{"n_experts": 128, "experts_per_token": 8, "d_expert": 32, "d_shared_expert": 0, "hidden_act": "swiglu", "n_groups": 8, "groups_per_token": 4, "init_std_router": 0.0061, "norm": "rmsnorm", "tie_word_embeddings": true, "beta1": 0.95, "beta2": 0.99, "max_seq_len": 1024, "train_tokens": 465300000}
Below are experts of layer 2 (counted from 0) of a mixture-of-experts language model. Rows are named router (the router's row for the expert), down (a neuron's output weights, with its number) and show model dimensions 160-319. Each number is 128 + 24 x the weight over its row's rms, rounded and kept within 0 to 255. Numbers have three digits each.
After each expert's rows: a language model's description of what the expert responds to. This comes from a sample of Wikipedia text that the model never trained on.

# expert 52
router:098179127111087139141140123101160131091135113144136102109154104125147144147094151097154113155117110146106105104081112160138094139144111106119113116140112144139118133137118127103144098113147114114107096098111157133090102153075137138146150105155157155112132114108117111109089128094112158159161096093093109084124133111146136144158126120102101105144152069108139132143111120134161129115135102145152140145149164111149098121101106124140118096118104146083134092141152098157146134168163107
down0:126159141141126158105092151125148143130124144136121110092112128152094117087104149165129162177096143060172119102151129096139153103116170121136143118158088123126152172111138128125129154121112135098149139123106132134077101072149130142147152097120115126124127121120133116133137115124138137111136186152114106128095057104114129118122124137140143162160161127140113114151198124101135166105126127110134100117095142116126148158109115118094122117164126127140103080120160115115144137172110110
Hyphens and table rules. Hyphens in markdown table separator rows and list bullets starting lines, plus hyphens joining compound words, such as air-conditioning.

# expert 50
router:108161081090108114144140124110149122126168102176145098119141110111142119122128152112132128164132106164101110131107140142116104128162116112140097111170085124128147165141112163098118114088129105114133110094092184129107102141117111129162135110158147156110153075101086105128069151112116161152162107104098114116114179119118129136143118119102104108142160120105147125148103110140162151131144122153141136127121136102170106099130102121153121115127108153112165102166143100150149128154155111
down0:111164136100126158100153164111118158121118101120090097160113130160186107110081156120145187128132115122146117151123147136186141102162155130104162140098136113113117131173117104151127103101125106113111146122142164127118131139111135096114085169155102139126127124152116152147112138055124100160157109136101122160137122134165109113087104113070162159148120139111116130140130106124127133181104103086175099139126117158166100069107131131094180103119106139154110113103145107124136136123135122
Name syllables and months. Mid-word syllables like na, ana, ko inside names (Mwanawasa, Bangkok, Manager), plus month names such as July, June, April.

# expert 18
router:116170090112109139145129129110137139134138103133147085133140115108148129137105145100122151155116104152102086107111135155124078142162095135161106110134118159144099160139111122109147098085122098080098114078099149139111108147082113141146145135144142133101122105100110116113099148099104165151135095105106092111067138144142121128139122111105118099143150124113151085141119087171144152093154126138149187130180164096155100105105119127131129092147092150136145097155155101162142141173159121
down0:103167172082095128135157111116148134101132100137119124131127139105157145110121108107117128136073136168119142131157152124166107106152117104134123176104123151151160118147153165132146102097099137172117131136154187134105089111177109128133103123144156100165119167129101151180124147103129114138132157123101147111127124131114100097179082161114114097168148121122133158125081130142132150137138140115184120110131145163167133108088112125111137121130121115129139130106146121158104105161109131
Capital-initial word pieces. First capitalized piece of a word, especially He/She starting sentences and name or title starts like He(alth), N(ukufeta), Pro(gress).

# expert 24
router:099154104090110123146108157105121115121160125151142098104151100122140155124126165107156110148126112141110105101091143160150099173156102125123106095152090135121113159136096132111124111107132116099111128101082141143109121158098112153158135143151166147098134108119105097100096173109112175151138103093111092106100143105123122133162140123114122111152148092098185142148129102169152135129147123163158140131152136109170107085086096111165147095128092162111148104151161095142153146143155125
down0:134117111163130097119121155157146123141109142123151144119123155176116108077153139134138097125142141148096108090141115122125158144160123164104166158093144106131116148111154116138120108122123123150119098156118116133148124106185140159096119150099126129173114145189136133117166115178127105141083105123085114153157164134115095092159135141124125103108138140131163143124119092148131110155138117194120098104097132169115094122136136126146164102138150156151100122078174101126096128101111135
Mid-word ro/re pieces. Word-internal pieces, especially ro and re, inside names and words, such as Ped-ro, Neg-ro-es, imp-ro-ved, enti-re.

# expert 37
router:129153042125095167155122133118172168147154139133126094135158107110157159108113146124141132159122121173127133125117088125117136163131124151187110069121113145117107140132122120111171124100169112107129133119120140122100095140093093134140130107150131134113149101104117120126118148116108134137119119122112115122103148138160105160131122130117117120153151122120139137132080105153147137105162151135164135125171181116136110110129113092141148126178082128098141128146155094154146144140147070
down0:118133166138142125148104112126134144077132090154138140124165188141100104098140086114093091146082100114129138157105152162112183130113156111134119151124135139096169107128143131095139123138120171138104113134135161076151106141132141078143110136087104114115137166083131152107131141113081135149157144145151117138124157126141105135109129102110139144148079091137124112126146143134140143085102120123178136112078128092090106125128129159181129120120107115130153095127140159110105154162098100
Capitalized name starts. Single capital letters or short capitalized openings beginning proper names or headings, such as P in Puss, Gu in Gudrun, K in KLM.

# expert 16
router:096169108068102183142075107099127148110148115154161123111147103087150167131102144117135131148121110154111134121100136152127094177167109125119103115134084131142141162167108159107139096094150112105106113115084141156119101150088125135154144137135148160091113123116093123086116144114095153158125116114093074097104152110132104150138165124120126135141153113106157123139133106131130132127164132145161158114150141099165108113120102135124139109099102146101135114172154083147157145141154104
down0:150144159111196117147109177142103137112152132130174114140095109140096111119148126114127122098125150110152140142182073167141148130141087153143138108108084129063136138120082172144111141111130151143147147117119115106135107143147105105102109180114138100174155143128108108095146108163146117142133109101100127137117109148111128157138133132139110128134109143135140102111149137152103125155158164120104136122126116151135129112108131121134094151094115111137124145117143131120096147169116144
R-syllable word pieces. Word pieces like re, ri, ro, ub, bu after an initial S or C, as in S-ub-marine, attri-bu-te, E-ri-berto; also sentence-initial However.

# expert 61
router:098144093094104119160109109118139146098156138151132132102172103097155146139110134061124116158126111144105103134131120140158107173162089109134099141139099116138135151135100171108165122101122094096108123121106150132117116137114124115168147114162167152115159110113112161125105153098108165152167101090117076105118158128121114146146118121103115127110153102089156094176127105139149163123127133140148153135135110096162121110108104136149151104149103156099181112172139119148148111144159131
down0:143086104151140089080111143145143123132140110164124133134103154117088106107110140153158136143156100137168083153102129134185147105155146156098105118113102107161121108157165169131111091124132136152092112130162196102131136084111129152137110098080174149153102127124142108152097105118122144133133116124099102173154131116140139111150161084103122111107125141187107089115113144122096169129152105140152134114079103160115117093124091132105096126104142080145104132116124128145142108147156128
Vowel-ending syllables. Short pieces ending in o or e inside words and names, such as go in Logo and Tebogo, to, no, mo, cho.

# expert 28
router:102154083133098141150140130081130173127152100133144111134153116120142150152118137112144091143121106163112087130119137146131098172139106128136112096143111144140111155167117117115145109105148114080117115099112152145097114144107135129146133134146136153091134102106104122110115153100116143147129105090107107101105140124138101141124127088105130114155151106110141123145130114153150148107160126158157148137167176108147107102097119130118141105153099139103157100147166104158160115161159105
down0:081107193126149133106143124112121151133126112110065110094103146165111141104167142161124102092159120108126112111132189175151138125112100158076158137105111166142139135148133149106134101148152111141142118149103117133152118105144095148130151089120142147157128145134152159124123112132106128125145141110129091114159136121125128106140135151106106104136103165122104162138140125125140131107114111170132108095109133183147159172117155104130164131142195134118130116111099157125136167156117137
Capital letters, acronyms. Single capital letters inside acronyms and Roman numerals, such as COV-I-D, AS-V, XI-I, plus country and nationality words like United, British.